Below are experts of layer 5 (counted from 0) of a mixture-of-experts language model. Rows are named router (the router's row for the expert), down (a neuron's output weights, with its number) and show model dimensions 224-279. Each number is 128 + 24 x the weight over its row's rms, rounded and kept within 0 to 255. Numbers have three digits each.
Before each expert's rows: a language model's description of what the expert responds to. This comes from a sample of Wikipedia text that the model never trained on.

# expert 34
Single letters or short fragments inside a word right after its first capital, such as f, b, ig, it in W(it)tenberg, Ly(f).
router:110109130132127183105100137127117157156097139116130146182148110135121113128134111140138158113121132129118098128114119108126155125106106110169107118093067104165119122149
down0:145148158122104128107149140143125148118147127147130131111154107106080121123106110112174157115144137161142117096155150124134160100132140122120146125168124167137139142093
down1:175108119120119149128166092158157070127169122100081129139135117105122136162188139117095104144130139158139118152105118140144131144088112087117094144142145125128143160117
down2:111139150100155090148108105160159094134152051167114132128150118088106132166131153122116147134106135131106089124115140120147095125152127158153124136178135151118085205106
down3:150104176113148096111107134129172112139089159129129128141094117131108157139107148148076150135106120091115146130123148147128141111209111146137123183056148121125091115127
down4:118166136165106130084110134157109140132169111127083084124121107144098113158166053130128080122055121108142111137129098122136142108111143145086116141157132113095059129165
down5:126120127127140151157138159145067151109137085135144124098173122142096108139125111111108118154095129098124118106152116136123103124123086077106089114121154156160076101100
down6:124156101093116106108133126133121172108119127093124095113111103131177132098153171141156112120150143136114155102129141146168115118118137096081149141153158088126106092136
down7:141122159103138119089136123117119160113113124172130105136142197120135107122111105110199128121115142085121151131128080128108131145116147093160146155124101121146190078131
down8:150123121095155096139183146104113125169117121116140144109141121102127129109143103165169126147115140141104142165132133096139117144074119107120121131127132143151111149147
down9:120113101170136131111132060121132117129128166125144184165156116093116130155109137144103114161135150171097142109149139099135139137143140133152103095126111177150117142095
down10:109104128146121189127102126141147127140129106104143149096078147100143086132138198126136138114091093079139131116114152179169150138137139148121118119092122124107169107204
down11:110130142170129137112096149167140130098124101139123137142114100118105132120166110101110097145163114154171125127092092109091140124139118102119127154154128092141144133116
down12:129130164096094131172131169131077103116111129174132090132160108089162139091087098144113113104122193146125156167083132125163136122145152081148123110132146158137122090164
down13:110127116107139109156128153115153102160136131106122123143153129133130141132155153167127114170143137126111128154136144119098112165102171097128063112117101134107166112133
down14:130131148177090127102126090133134110158120089156126128129149128106142131131135114107140137165153154126137119138130139139067140148139112106116157104117099136164123110126
down15:110138135129157130188125162180131091148119125145126117104096118131143080125123085161106146099120133122097122119119125090104102120143128158136133121127151097121136112136
down16:132121142137092132155107067148109121174110177141117124133098112124120161152128125073091134125114141131095131131133162148136097165142114126132148107162155141123131140142
down17:114126128132136147096111101102080143090093172093109111143139119118114097123130142131094097118144152124120112128145156116139121127112127151085157202074141130095104117176
down18:151130131097128117099161151172165144099095097075103149134150116153169123094187164081109118136130073101144139119109154118157090160127080139142105152107126153169133114124
down19:130078139114116115141133141156131121090126148152130146195135156101123105189100147166092163130126103136103117111150115147129090140132111109142126124122123159142103073150
down20:073150111184152111112119134126127153121164131130119134127132080086134144097113120109142139145125111131147155152135124145126121112104096106150136092143130125149141102126
down21:139129128105105129109140165126139088141073144126114150107116136130122057120109128108151112107147138147143122158122125088109137088153141141090165137178171086101183141123
down22:145120133112146156137153140141112118118145109094099072101163163111156130119155112126075119118118114136089108092124138141091144150126087157165101143154160090149114116105
down23:123134108144164167119125119108146090145137122155136184140128139107181132109112130094128112146134126147123152113099129167114148142139104127129088169148107120133119101140
down24:112185109159124138127127134102114149146168144107191126148096124134107116113145110133153181071143115137143129126136113156160137109129099111112175129089091126111172113123
down25:095134141150105115171142143129136091146159150190118118112151123136124120133126141137149105115119135115130101110120092144120093112148140158103144172137150123151091106166
down26:128130159108127133120155132098140151138102133147145145122141108115167165147147094085118117097121074144117124152113117103153043104129109108145126156154151131115153139164
down27:115143135145170108115176138136143073134085112155136118128102116124119134147129128138110097133127138153133171101142156152133137150120090141114113067127079169104115115103
down28:115153096073126127150137105147130148161151124099158150129167141112122137130123138142110090130110152108130134167105124107092154128130132150155169150149111112130070088145
down29:115137159155110149133148136091133090100169119094121106113113116118106181092142128101107095141111111153161164065107136094129104104174138101140139125142123118126119134148
down30:104132120152106119140158096127089082101126126105132171163162147127121134125139103101087173160156124135129177155098139140125110114156134132128128097131119115128125103120
down31:107136153090074134147111099142153110139140153132110191114117146130156144102133096086085111131139144129119145148145132088138102119153102145148131132130163127124110119111
down32:131142104152087148122099139126085155130132103101157153105151152140117110124140124126100138094112115165089118124133110134128106106130136126119113132118125087096178148120
down33:126124152157119108143112121142160136092132136084113151154139122137133127114152148093126110115157121112116100111162161115132114126127151154146140144118169162111126130156
down34:115148150128118116129093167114085157142127140131090142085125125153155140145089121125151165146163162162147164126088165124121168121106153125128106147197145119094122154108
down35:130150099115147125149109126121146163102130120133104169117164074107138155112119133156133126126146147145164093133141178119119146134113110159128093131113117137164136158135
down36:157103087134148121104104054111173131120094080148150095128127152142114135118112105137161129148143114114118124124108070141125110098127143129120110137132127146117114104138
down37:115161081108142099102110146136120107110115107112182134140116132129135127112119136146133154158096123132098128170097155144126131123133146151121105139101163133123083099137
down38:130123101150097160150121143158118138154107151156108189109136124145093128118121158136100139129106138128118161146126108123129110147175118117149148156111131097134121132137
down39:121145152145157133115118139160109175127125128118127174120118167113183115133123147154130159120102147155183103101167166112129121165204149132111129166126123107138116097101
down40:136135132081122081133108124128086139117121194116124138175119122163152117167125087131131180141109116134161099136133106149130158129142129093105130115127150164129139112134
down41:158138151065130171131075149096122143124131102136160100135131144099164161147150101110104149178175129121070136127129107128102168131111113125144089148128124095087100142078
down42:104132109168106132161153091136096117126115101118162101146086145101121169144121108163099100086127117139136102141131108111123125151135102151140090107115130092075111116082
down43:127145102148119148176163132127102111166147156130129152198151102118124098123132092124141072128141117121107130156129115132124142142107102107118094157113127115155195172100
down44:127078112144112138121143192126127179106116141117142163103185155097087155150124145103133115091125160136100115130102125146112136121090132094132173111157164135189128065128
down45:179141150045147135151145077162080141114134116133120123107135144137141103104170103106134134119112138100126135123112117115157164113119136128124143142139133137148163104142
down46:099125143128164114091125157149087094151117111115098164152162119132148157124101148164065099121114138146116160115148123133154123120156146116145143107147109120119156148102
down47:132123122142081125114081101137083152149111080147102132092073131133144138117168124166147148183093116149134168125132073071131106115133079171127110129122121135110152144140
down48:135121169121169110128107189116139150120123153111094115110132179156090142114120151133073135145140131169097094113117097135107094117111091151084114103128107131146118149094
down49:156083140108097114166122145139172146150134135148140122126140156098143143130124155111140110130123120169101149135085107131143153172090147112104135147104106154080094109158
down50:142099118164110115164139093151107146102149141122177140095158137144154116127137087184070125111179113099135097134166095182112143144158115124155159111159131147110130171175
down51:162093125090148128130136112188127118093117169158133104104189122127144128125153104118140138125088094143132128115103158157137120155147119149149128122156129102091184137125
down52:135115137142101144172141092114129129133149096137109141148148135157117108097102097157149118179141096120137098127120156138123131151131123123146104087127101104084059130136
down53:133139127122103113149056090119137122127119121089110130146177090155136141107116153096112192118143074121145125132093081146118150094094151121129138176089134149105143170108
down54:147161130108108182089133146132166107159086126094120118109111153152120136114134124099143162178133162126130122149102149146166105142141154118157126099160141124106117119112
down55:111132154137122111148153136147083090118107109157158139168153136152136158125148142162184137125095100110152086096097138126140117098129127108121065144168125126103104107137
down56:135148105118087158152109114132116130121098132155147102161146150146141121064173133125134067146136114139105104091127144118153122135143117160125126144136131120152165129141
down57:113115134162085163184100124097127152118080076142082115144106150147125131145144135113127111115132132089130119163124100147121120132089152142167092144137126166132121155161
down58:112116131102133137088099193088083132134123108174143123130107102157165105173121168132080116114174123110146169144141122101148136084136117121100131103119112110126147113101
down59:143154103110118135187160140156114131131143131145119114118133113164140110108133108115086162114083143143115132141091153077095124124172065091119120136116104202097123157164
down60:108126148160127095141129124144112163122171116133150166156131142095108107133147106134189152085143129117118111144154095113124130141092152112128130121155148115095139110127
down61:108059087137098112143113114155129150152128113100110164134170139151124130105118140119160163130133107136137099145129085101089129119160165108128160154130134135147090147123
down62:158169122127139146105109102163132127136107126140134075096152132129124141138130149160140158138132135124129107143134152094136077125096116120135173159094125148141141139132
down63:094150114089135122109106144129134131157142141102144125115111109119135126160137167142137097114126136114130117101116187122184107115147116155090126158186146086139132124187
down64:090153103188143124127142119131134123120151107183152150120138141142110124134144166109109139158116129118166108090164092124089129143104159131140125131132131126118114090127
down65:127163137078127124169152136116120101095121090125111115159086135131145103150154103112165133112099151144111146131174135056126104133086138076135160101141147103150116132139
down66:131093113112134063119139146131122130146144120118120131107110099181112125120123133158133132120152180144167119139103170106139120139108160111175129157148203121124130117131
down67:134108145157097125160121149102131101095083195134135108158143140137116137137115125145147169131164112112136142105125143132137111086128089129144125145094136104162118061138
down68:126073131109121119145134107121066131088137141128131171148156075151167115083111101092114105098130127103105111132125114093139155166157115142117085125134093106113126144097
down69:131112138128094128128117122151136100102095162165189148116136131111120103136098127175131112112089104119123160135119111107148143117110148148133145140138189145155143161137
down70:093144163148094124133141145122169093110136135085139124150164145091137133136110155081118164128120125125160142164139108107179138124120149134111082115134136099108140150142
down71:111108149151203140103176111108169106111171109141110140122130084163137142120133121114081122097187110099142123152139152153126140123123132118111135117082117159139102085150
down72:096085123197142134116158138171116095141134156134114112147118134147095119143109099076124113134153097163123089120203112118178099083111137106163103084149167125126111147091
down73:167117164124117132181141127088118146108131186129144101119106150124105139151069152122114144145135127125109103103126160167130118131160087146127151119133144063118118101135
down74:130099112129171128143131142121106186124142162182154116098103124107158112159144094138114138151168136140132161130121132073134096087102126140133098164110158102150122146135
down75:138143115116105209091175126135097093099107155158072171115062123141138157146139110157141134132151143078112137134136131151114158154101152138142117170135136164124100151109

# expert 8
Capital letters or first syllables that begin proper names and titles, often after line breaks, e.g. G-abriela, M-ALTA, Per-ugia.
router:128165137117117137103157116138144159140103115105129121118098117136118099099130165111125134115120111116167158113117104078075163089112115071175101104119105149167103145123
down0:133100139144142102122116100175143127137087145116128112108098137186103137132136117083122199148124123105081088142133143117106122120119119139165165163140143124144089119106
down1:137125133137136123150130112089150164092144115151182134147128135122135145134095140146144179087124057144107168143169116143093130174135093142138119128169136097090149122130
down2:144158069083161133128138116127094142114119130100108117121106139148131141143124149153077102067139137146115092122105131172146152100088125147104114088131090173101130105118
down3:081139079122147136093134137116130110149141049123143161108158128099122122100120127106146148120132172121096169117123162185159148102149134116123099160090138117169135115123
down4:120153153108138153187161136143119165088138157149132129127096129151128109100110123101143126148116159134112160125115126115079154116131135085113154094143097093099147122148
down5:130129123144147057091114162090124120153141134158120138094117173100075097120130127148147117110096131142144148100140094097133154102122130136137156132135135111161123129129
down6:115138102094079125129112086141115108121137115141129082134165154113144132118106103157122162102090128130151131104144163157141162153089145104110122049144147167102108135076
down7:127100119115131135095157107120108155118149076119128156119149116101143096089113133131106121087096151114131150120182102094120142119096130116117162138131145112126140157117
down8:125139172101120151096125097097116138115138128053149106081136153132143130094115134142141153114133105101141148069122094137127088118108083152107113135115165176159111145156
down9:154145155125141100131146116096114167149105088133126142163132157128109128128123116166125155125167162124092111096143165116143142117151146068098104117138131143118123155141
down10:136160144073138098129140102131112132100127138080110148132107111155124118125113150115095147184140130121088155161162075105140140120139106131119157144159139138119152165083
down11:098140135124118072176134121113154130149152074115150080128133123107140109142136159116085091148100125150167110184094144164110150141116111097168150103095102079162155111110
down12:161171148101160136101113108133162144148143125120166117121121103101117109158108129145149154135124120101111136077123087144166168133119107132138107138090149155142123109119
down13:104094105111133094131113138078131126155146123155117101148130176104151106143129126144133122130124117101115074131120163074119158152113180153146177146112116097070140162138
down14:144088123124114109092112095110144167134091140125112085116137114145134123123093157097109105135128150129101105139150108164111164106140164124131086132137148140139129122176
down15:141127168118100143146129130133124133150148115168146140103116087129127113135173138125131085140146162108102129138135120126098116122121159113111097166106144087155093103110
down16:140120121113153125090094140105146154104132076125170105100119075125166113120121114144121089136095133110191135169156100167138154121123169093178137125164132139108160116139
down17:128141141081160185157134120115190124138091186139155187091086127161171152139119151122123118112087136130100131112182143115122152171100093136146120110099130136158113119111
down18:162144104121113110105149118099116119115148172131149117167158154141077121081170119128120153137114126088101139115129137140130043169101111093132104154104101133076131146172
down19:118129151095170130146149143118145125134168128115107089097099145175110165115097093139151145135121129181162138144124144117183148162088137145144126169085127137167072156172
down20:126094103141123094126191138127158130115127162098119154143137134144101160094150146125108144134123168140113100144131121096165132142086158118168131112076141119156106122139
down21:128149127161163149159110130130090143083130124132155147150112136134091127146107144118087098131098129153091081125118121112144137192118093131140131185121129148137120146101
down22:145149126146140130117121121110106127162137145121127123067091133136077115122153127131117123086118172097108101132143132165099168131143127156165144136108155145096078126109
down23:104144125128148119128162125143160156131109105119131132122136099161141098143163147101152116125138110120119131116159131147113100114140134108136090082127135112142123103119
down24:123151112112155113101138137151115159107161117114158170094107130137111168106120135131131123138148116130154151133094168114126089111111136133144116170132139119163134132087
down25:087136145109139135104104132128145131121125117144126151122111150138148125163109129132144143162112109119111142126121098130114097090131138090083075138114145133081120090112
down26:115128162088129117142102123129137120121073115106125120167108127151136145127119119139141154103062133125151140121106131104140098045100128129114106158120140187152134166131
down27:118164176110095091149130118161080131112134127118145176134136109140110122103104133105110164124123139141171160157135102136153139119126120166082172165132100128165132135064
down28:122092095130126112143112092082131117116145118115134134140122122155134106145165157139126127108140107104115144153112124129110137145097138149093152134157068137148126147104
down29:120133155150106121167091094171144139143135114113096110129111130118120104095112140116124146144125126121137128127118100142170115108123125094117137137129137152144156093112
down30:124172149127120119133119096125141112107121157129135098121109087098150136189139117093127128155143166170139142077103138128117086169143124089112099122157122109113108110143
down31:126173146092161118146117132059164111119150151096131133138121115195115145124098137104165115100095138091141100103108119083158127119118083105148156140143135161172118125079
down32:136116101100130155137103140082091149150157132148155143126180161138131117171133118097157095159134201133132125135141152139104129148133171133119189159128104117141145110131
down33:146154131186137095130105134115093101107104112131114157137118098115093153117134102125119091136155104148110153135115112086096139126148119141120122124066166095091114112146
down34:143102143099116108122141204145130167127107045099112166109167137159161088136157116111123118183113120135123147139134156112102124143140126137100125138104134133116146152095
down35:079110133183155112110115134126123116140135137103126101075171135142145135127124126117133134117141121125104083142117139093151083106153124112132169136155158142081117123162
down36:160148099137179205145120079169161129161097130180137140129157112088132145166120098123181112119089115133102152136125129145105113128115164136170113111128120157098123136098
down37:080149111089108117147146132127110145127125097119125116146129113120107129105139087160090155100114096121087077176108131119103102139107139140133133135133125122137114110171
down38:133069077134145182156141123133111140159132128121165142146159130124100124153149128101129125126138106151103136129127156124126120092059121124154128120149208121128118151112
down39:121075154136098140144107158106151139082135112111083143133164097139103107154137103127146142146154126076126110134123092167149082138113141105120125176091128116131086136112
down40:128122099112088088143127117146101120117137131154144147124140104113141120122115113106169099134120089082131119153106069150152094154121123116138136128112161115127169139070
down41:125137133112166138126139128101110096119173102153133133126121167131165153109099137115133086133109087120143100102093122141140139115119115134137106126125137173150122127123
down42:145151136130143153128110137133122134143084165165121098158147153105162174124114200076137124154093119128111136143143129142123085133154128153149161133141162121085109096147
down43:135132102121105087141127132118148114144137096141133134114100154164146127124077126124087135139148128132112113064111123118112118094149150172099137122120146119074101094113
down44:099091114116120156173159092157171160114090147146115142147123139141110136089131142123126123118094150110131118074107083073125127139161120144130116103174129097129115155115
down45:113124125139127103162185136122108169112111107132122116101136123143123100113125154105154111174139127107096134128099164157146162129166113118109136141115111141121096124144
down46:142126117107108171153129090128101130134108152143119069132143126103121088138114125155093131146103118110101109137116099128115146119153104127130113122130155147128089180139
down47:151159122110117163103099179096134146142097176106133110173120140102147136090092113173146158128142122136127113115165116134166151169114137161118134122138094144117106141142
down48:136110109065111130110149103119116121095100128154138084135133098131109074119147159106177157130102105135168152148166127157109114101162169160092152124104150133112126132107
down49:149121098137089138125091119148154161130148078078167131100167139129128129123103163150113110128161090102149128135148162109097112108106155119155118120123128122117149121113
down50:108087087056098138138105140113124147127135168090111129120116101102128144106149114090131166117149117094142111140115163125109139129173095128111168064079149128127093153125
down51:113123106136152143143123134130147145142122181089161088118076120147158153168132166098112172109137131099189126136135102114150102142122103163119104107135167142182161127099
down52:093086121114128098148114125102187114104132115083127144130210116177134135121125124143115107084148099122114149116148129155153138131151164104119117090120112106135135124139
down53:152118140122108128106143147150066136102090126133119102107174153096141111131109126099115154126089111145119088119120168142126158097119174127100140156174165114131129087055
down54:113107161111143094124124153112116089130119149086100165136148136118122133146140146139126131108092158106142134118100146123169177154113115127182160129126111108099139072090
down55:124180146124144169113130111146101155108147078174133116114120147122130103153141107105151133155128099128114162118109106145118132140141106152130144138144144088139141130146
down56:118089191121139151105078178091110100135131127110105132127116197141135099115132131150102109117131119071132076094129138131077128136112101130189099170114128119138139090111
down57:138137170107129118156081119132134159110114128109116121131130149140131140094133119148148126086087151126132164116131139152154147133158146161104177152132126090137095128158
down58:160122133069142127179099115163102135111120135118170124184117134133115119116142120134123144090100127161102109114120112092126120114100150111165115144116123132134138121102
down59:114137116125115094150101115098119122126128106133130098115131159133108118079129103132104106110152149134120141110109101085110128080113096116134107136125147089156141078138
down60:104131120140115105150096114119133079128131173147170123089151170133132145123161089126151101088104135148140085134129157158152129141169125107112112169145149122112149148117
down61:089136129154148139127099110115133143120119110144095115084143125131186113095124121129105118139123127150097104122124111103108112104149108143096150128071124105117144172151
down62:081127109116136114131113178149175188119106129132109122121104138129123121135165135141136134198158114126117142134062148137139144151060140091142128114134144157154163144120
down63:096120128148112126099130104138138143104160139100138145097140188118128099146125128129094129087131147155132106124134153123138178134093128127109101097130119130101073128128
down64:115088147148121111111143131137137144094130110159129140137109160122124120097150110133142067167138114095157135109098128132122093108130149155121126130100107160152094101154
down65:153132097114150115139086127119141144142159125109113118135165112154124100141152116093096113126129153102103133134125113139122101107125128150170140136113149111095107117118
down66:155162088124099120102142145131107133041120103127147076153143098148152104139153107146111147104127139133112152096164098122151092124163135113132185125129123103111109153131
down67:153154123114132122141142135107147133103123113113103111147121119132090151136160096118126158125190116151103123188164155111150097094109135106109147085139108149149148100132
down68:127140146132156131179126112108145186098081136145125140117153152145159067109142123143157105117125101121104095182120109137142108085111115064157122093125155134143105155130
down69:122108092126085115123141126130114137127130137134147149162120158118141117119108137133110111108074082130067151115103150132129114119150129082130111156143107122140122082177
down70:105128112130108151117091133087161160138128080153119157114160154152132118151154162106150168153098137138184141103119176098115116136128150113120128097113108147095146173141
down71:104117091165157129120151126162136129152126109148115162114101133093131151131108147148083130106119146142127143139154121178099164162109154101091127147116128117131139123135
down72:157151132142121149082158132102107165145138144106156149116132137113132133106092150111126132113125130130124104129137125124133169130149114090099122154171132161135081102148
down73:136131143128125135128133167067102075141122156064139129153120119103125097182155131093118115095119150158095140071120110140119084117125117108156154121109066124146101137109
down74:150095138183112113156148166144129122140137126106152180093108114121142117173132111127151109132102139129139131124136139110119097140153129128114145127157142134157133121170
down75:103178128106117142096156079146152102125116146114143131110084110122144143143169152096121128179096125104171120125125137142139102120140152098123131125142124088145126159128

# expert 2
First capitalized piece of a foreign or uncommon personal or place name, often in tables, such as Am(arnath), Sar(ja), Kh, Mar.
router:161150133130086155131143171161126159169128131104152116131105125120093130120092122105136131153109124082123183109129105107112153080102159109186104105094099153145110165138
down0:120148148065129164129115116186097124113119103065134116131147137102132155113111123109120118145115151126101106103099158154114120148135115088133093153125113105145143104102
down1:151123102135174130095163130137141158122135096134174105119116070134140132128153151110143150127170135149123144116113073121152112128152164138076122135157125104117112099155
down2:133108162153108129137141097127118131131107161079156172122170137117182135133098121137157085151101100138110094114101134127156126120123104131145142118152122169100106143105
down3:117137130090109117130111105078109121131099128122123129135092123097133101091141160166137122140157116139149139125161114156158120161119155127139134143137070131098156050128
down4:140120084134126160121126160126113139105118169085130054093145148165114130092151152139138107108071130106145166110126150132123123180149112130155113122163122106133075134097
down5:121176133112120113106128132121112130127139172114146139105090158131116166139127103127102120131128116116143112170145143136117126126117142115135155139157157184134110154086
down6:152117107134154088171107138129133136108128114123108092140107125107084125144175126113104148128143104105107087144132117152152117094093090128118068128181104140124154108128
down7:107160130121137115139155142112138141092163144130190124145133109146159155144141103143150130134126144102139110146111161105094108124132146105109159194150115139095082121141
down8:125137100150147142115127105117125116134143125136143119149124114174091157145122105092115154166131113112078132086139118153090138157121116122112149082166093102169144167170
down9:120162164142152136115149128148134130095128078093145146160094132120069112122143134104131095133077132101095118131110135157081128150111141115142106103145140118158123126148
down10:109147069111181127116110117079126132140131168144157096128130088143075102126111104144125143109105132133131101123109131094151107121113143109148153153130143108097144099145
down11:136151100118078099097179123098126129099126152132134088205133098123120119130126102119139161133140099095145114098146130152094120149127127104079113129134124121158161145130
down12:137134081171148117151175127103100167142141109137125111147138146095128146140095125134143133142126162153101148111099107179134129143092150101141143139162138107127094090141
down13:127141110194113108135125099149149116109115070134136109153104122140118109162104161163137120139103145125124197120080136128149151149139125102119127125103120128076143119111
down14:143134125109141116067129172108129113123125115101164111137130143125110158108120133094111120091101169118152107144127132073144123108131131146184136133143128152154138155146
down15:119140126178103114114129175173153123139125158165138191116128169116149112133110160124151144164125114121112124158111139120148146145124145097110108087133122171123165112161
down16:128140117124159106124163129121137093104150133103106105105114141126154155169107148134105151131099123128112143049119090091142125090123127159158093159120148128123144144119
down17:110119145131104139096138101100083123138141106116106149119140124116096122131152140155075128116119121107089073132127131170177160123138097102125117117171144132139158119092
down18:111134103119141141121116086138135136104137123182134139126160150154126146147102155153185120087128111135152124115126090121153158105102117147135148114148112102144130090134
down19:176103136139118045073153148130102169129123141172144110114091110132114100152127091084127155136100121099125106105165124113155122134122117099108136120110141115128104156128
down20:113175104134134149099094154075157154147121146146128124088146081138121131121118116110128087117095141100172150135179129083108131144150143113113127093160144144109124104168
down21:147091101122153160099165083128123157120122133106130129145129123137115151106103090148082109114128099111131098097129166123121121140148111131091134053172122116144104098106
down22:123099106082104144106115111153134151129145100146121143120141129119082114149122087102138136128130132111106105114117109099137072135157089132099121086121123137156151142096
down23:154146109111140109151127091132152128131114102102113130134154122122150091120100145147130100166130118109126133084155169130111143093134116104121155101131115107143125086095
down24:118117117140098172126115126104156113166152132113126102160087127123136088135166113076111073143113123178122170117150132142120140136157111157084166114134145165105125171151
down25:134158148161082097129143156180097089106114082173164105107154109104121126095121118098088107132137133112119109112151142149158130130151113123138113169103134141128133111144
down26:165088140147133189146099142139115161105106155145095114151180164114161146114147117098133189122134117073143141123132123138156118125096118130138156085134137128112141168143
down27:098129159129138115138124150119108112120123126174171151172132161114149134153161128127086177125093143150113144163173115081110150123152131105149159127158133137129110177132
down28:127103094098074078096145087109157085144140129198109127106122120156130186114111145109132137144089147121117111148138123106126145113076121132193130143184132152100125097120
down29:130132145101161110100154154180107154096046103133129103125118115108123146152165087170128109093147137122165142136100142165106150122123120126134137092120143142117121118110
down30:115100157127109109129131126139128124103129161102107140102144149161098110134160127122122137144162144144131128163110148146121131105114143136114169159148167095151102100125
down31:125147164171148141116106140112119100121093165123134107140097124132125106103111143147172079149120148095098126133081127116083118099136129115168114156127111104129121094111
down32:098111132139132157137144138149136103121162123140133124114101066111124138130131132131131099157156098164121153125111115132124130126135145163160132121132150153141142096115
down33:120130150167165149138129140122130153124147101136159101106142126092148104144121145129115074133158098080159136121096113192101105096097131129109131140137129099153137171093
down34:128100117131153089154136127147183106147079137153138119126103114099146117159160152082122089143126116159142089120167115135142168135126132104124148129157143146123150133147
down35:133118082172154132134129130096133128137109142120163126152145166150128128119152112185082116083126099086125092105165104131113161101149152118126129131115170129150103169171
down36:159153087130148145136145116154152128139110137113106110108096118185099138115134155176134112151126116115121138101125138117106085121166144107118136136111105153118131115106
down37:121163116115115164097097115091137127144100148102163126138165115162120116146140141139133150132131093110124108136123150130129153102161135129155129147114121131155137111124
down38:136125117100073089106103118111144105125124100148140096055140134116127102123161164149121137159141111082108122170167111160110131134126150131157105120127138105069137127157
down39:158129149110148113177117107149152134195121181145119126135071125157110128120116115117086115136102143104133142129172096130185134136144144128109133152122059144159048091133
down40:120119123165174106081169121135120108120131125109155086157123116095116121084152153118142160143155146097094120147115129131127142165134143142095108103127114148093122142112
down41:164176120124123129145101106133162098119097119091123095150137105125118097095134129097149159151103144114111111107138075154113115137150094118124185134149157123119139177137
down42:135140169146138127111116148111108100160124121129167166155099082160150137173158157116118121126095091099098122107064138101093102135141164150144144112155162140137113102123
down43:113111150141128142124156162144117115130143122149127141113138115101137136104121172159114093128149110115144172116112145132106114113156139110135112123145125077109108131091
down44:141117134158173106152137127113183112120188119154126107138141132118125163153150132164160122129105148128125116162151130186144108134131139092119134110099095083166146159114
down45:133078155130139122130119118108125169155180142108137158155112117096118145098095138130128123168112100177124134136117098132108148119110118146155140154122119127133156117147
down46:092135091124144140129105122113119114103103097131141146143132082122120113129126111156132109109098124133122134157153059094149144136147120142083129124114109169154135099108
down47:119119127114140141110111151115141110101142110145117164161161157082130074125148161122099175155158141125134121129113089060145125130125136150093156172181134079116127113077
down48:094146063141108141156084082113109170108132134133139105170154168067101096121128107130149140156119123132095114158165150142128164133141146077143119195111120149135073117130
down49:131125144106101136075159105162168141137115125103119106117121119109143104153074145127087129122116142155156144151145193105155130101140105103177157070078119105138133087163
down50:126128135125114155117159102171104121160119184134112122133168079152083122129136157133129132148146135113156116138139092201134124160119126123154122134141142134112156130089
down51:136137149096133134148098120148146139118110089093156157136111080113104132138139133157132126108116087134130145165112126144084126083094125104117147149095082089152091172115
down52:122154135147125147115112155095142105095106132155149134110170102125134095129121115133147142163115099111100145161125168127150109096087183076134149128156123146120155140148
down53:130089161119117123186118120144123131141125104116157100171173118147123158119111113140162141122142149152166088151101161137120125159113126113123146168138165084102098144099
down54:062095114102096175131111133118112112158090187164103126138111109111124110090105111142162132143165103123131102125151126119117133076103104106129128166145129159164127141116
down55:176119136110151110114128115101136147153124094203102144124160109147119109134126138146138148111139139113086173114123123096151156145121149121130101171149146122160093165113
down56:094135103144117170123145154093105115153122169123143153134114098077110111164071098155119114140148157137120114129138124164123137111154113163123116149107179152132094131158
down57:150153150120155165115127149114103128141094172090119109158142156157155121113142114097143091124126174140133114141085156114145142131092150147098119138144093107127088131152
down58:137126140109133118144162143115139116106121125128144150109146119109126105116144081078120132120130180086103139104140124159097119113127125124135155143083096185125122127091
down59:133083153142115138129104140166105115165108131054122127088138114130158146116160087152101191112092123144134173110115169123098125110164168147149168115134086086104110098136
down60:124093101149129121141149144154087103150107131131176128149073117114115152135095154141110159094090136150086116166142164166141141121138136092149118121108132137130123170092
down61:155181127193094140119089115115143120136087115140101160116122143153092153144097124141138117113102102117072131088115169131082168140126138122085132143129140121101140119115
down62:107162097141144124095165147128119124103102120094139143115135128137139094099137130151073144097114098134099157159128120158152152151137130145128162128130082088089077145103
down63:153099149122090150144120139121127114152116130147137168131114130157124114118155157169155125147079145115150109120153127111143142111106111070151126139117131137110118151125
down64:128097114137143128106125157127101150155148127123161150106071161076088103119160146132162149139122156118165165158133166112107134149174136142148126133124083138137162118187
down65:132107120123162097148088148134135121127099128150120154134117153166114114107070117121125124143154124130109082078091107112149110113158089096120107093140129138110127167178
down66:096143123137168149126116126145145118144154128118120114109156117108127088132133137126113083135187131069143156103092107097103129121136136131113119143134106143107100095135
down67:145119090094151125153166087076134174114071157138142079126144147132124093148088095114133126147135116112194131173126136161138130144122138127129126116122153143097135158130
down68:147110130139224137091134159154117096156135118141127132143115141095136139166104095150125131150106129101098101160112147131121117137157132133114094147071133109104132155149
down69:129130138109144101155134123128152127145109129141100121139132092201130133101126122146133144153108123128139117152152103130110145098132145132113122115165143104089153128111
down70:143112060150152136112122116165133134101160145147126148163112161122099127110116088140128138154129132115150157102156095102132107130116124126146138086129129095105133134175
down71:133132129154110097113106153096128162144104102160134160169067137132109177068116143114099075202098093112144151126119128127129134134105105145141131144080127107120109144107
down72:141080118109096109113139117109115134146137068122138120122127154161116145140098154195140129108151124086096109127070137145132116059111125100146097115118109142078118110149
down73:088147170167136142133105121130131159129142073114155116127147143143127101129116090081091096152175104140108162143184128078114105136156156118171136114125124126119102135124
down74:130068109128136097166106153096083115146109107124103149118129120157123128104058123111137129141137130111136124153122150164109122144141147105125141121138131119128115093133
down75:149152131104122101115104174118101140125146148187148173163134118065155132135144147119143144085133133109139142120156123124160106112130142125115162138110158101111117131128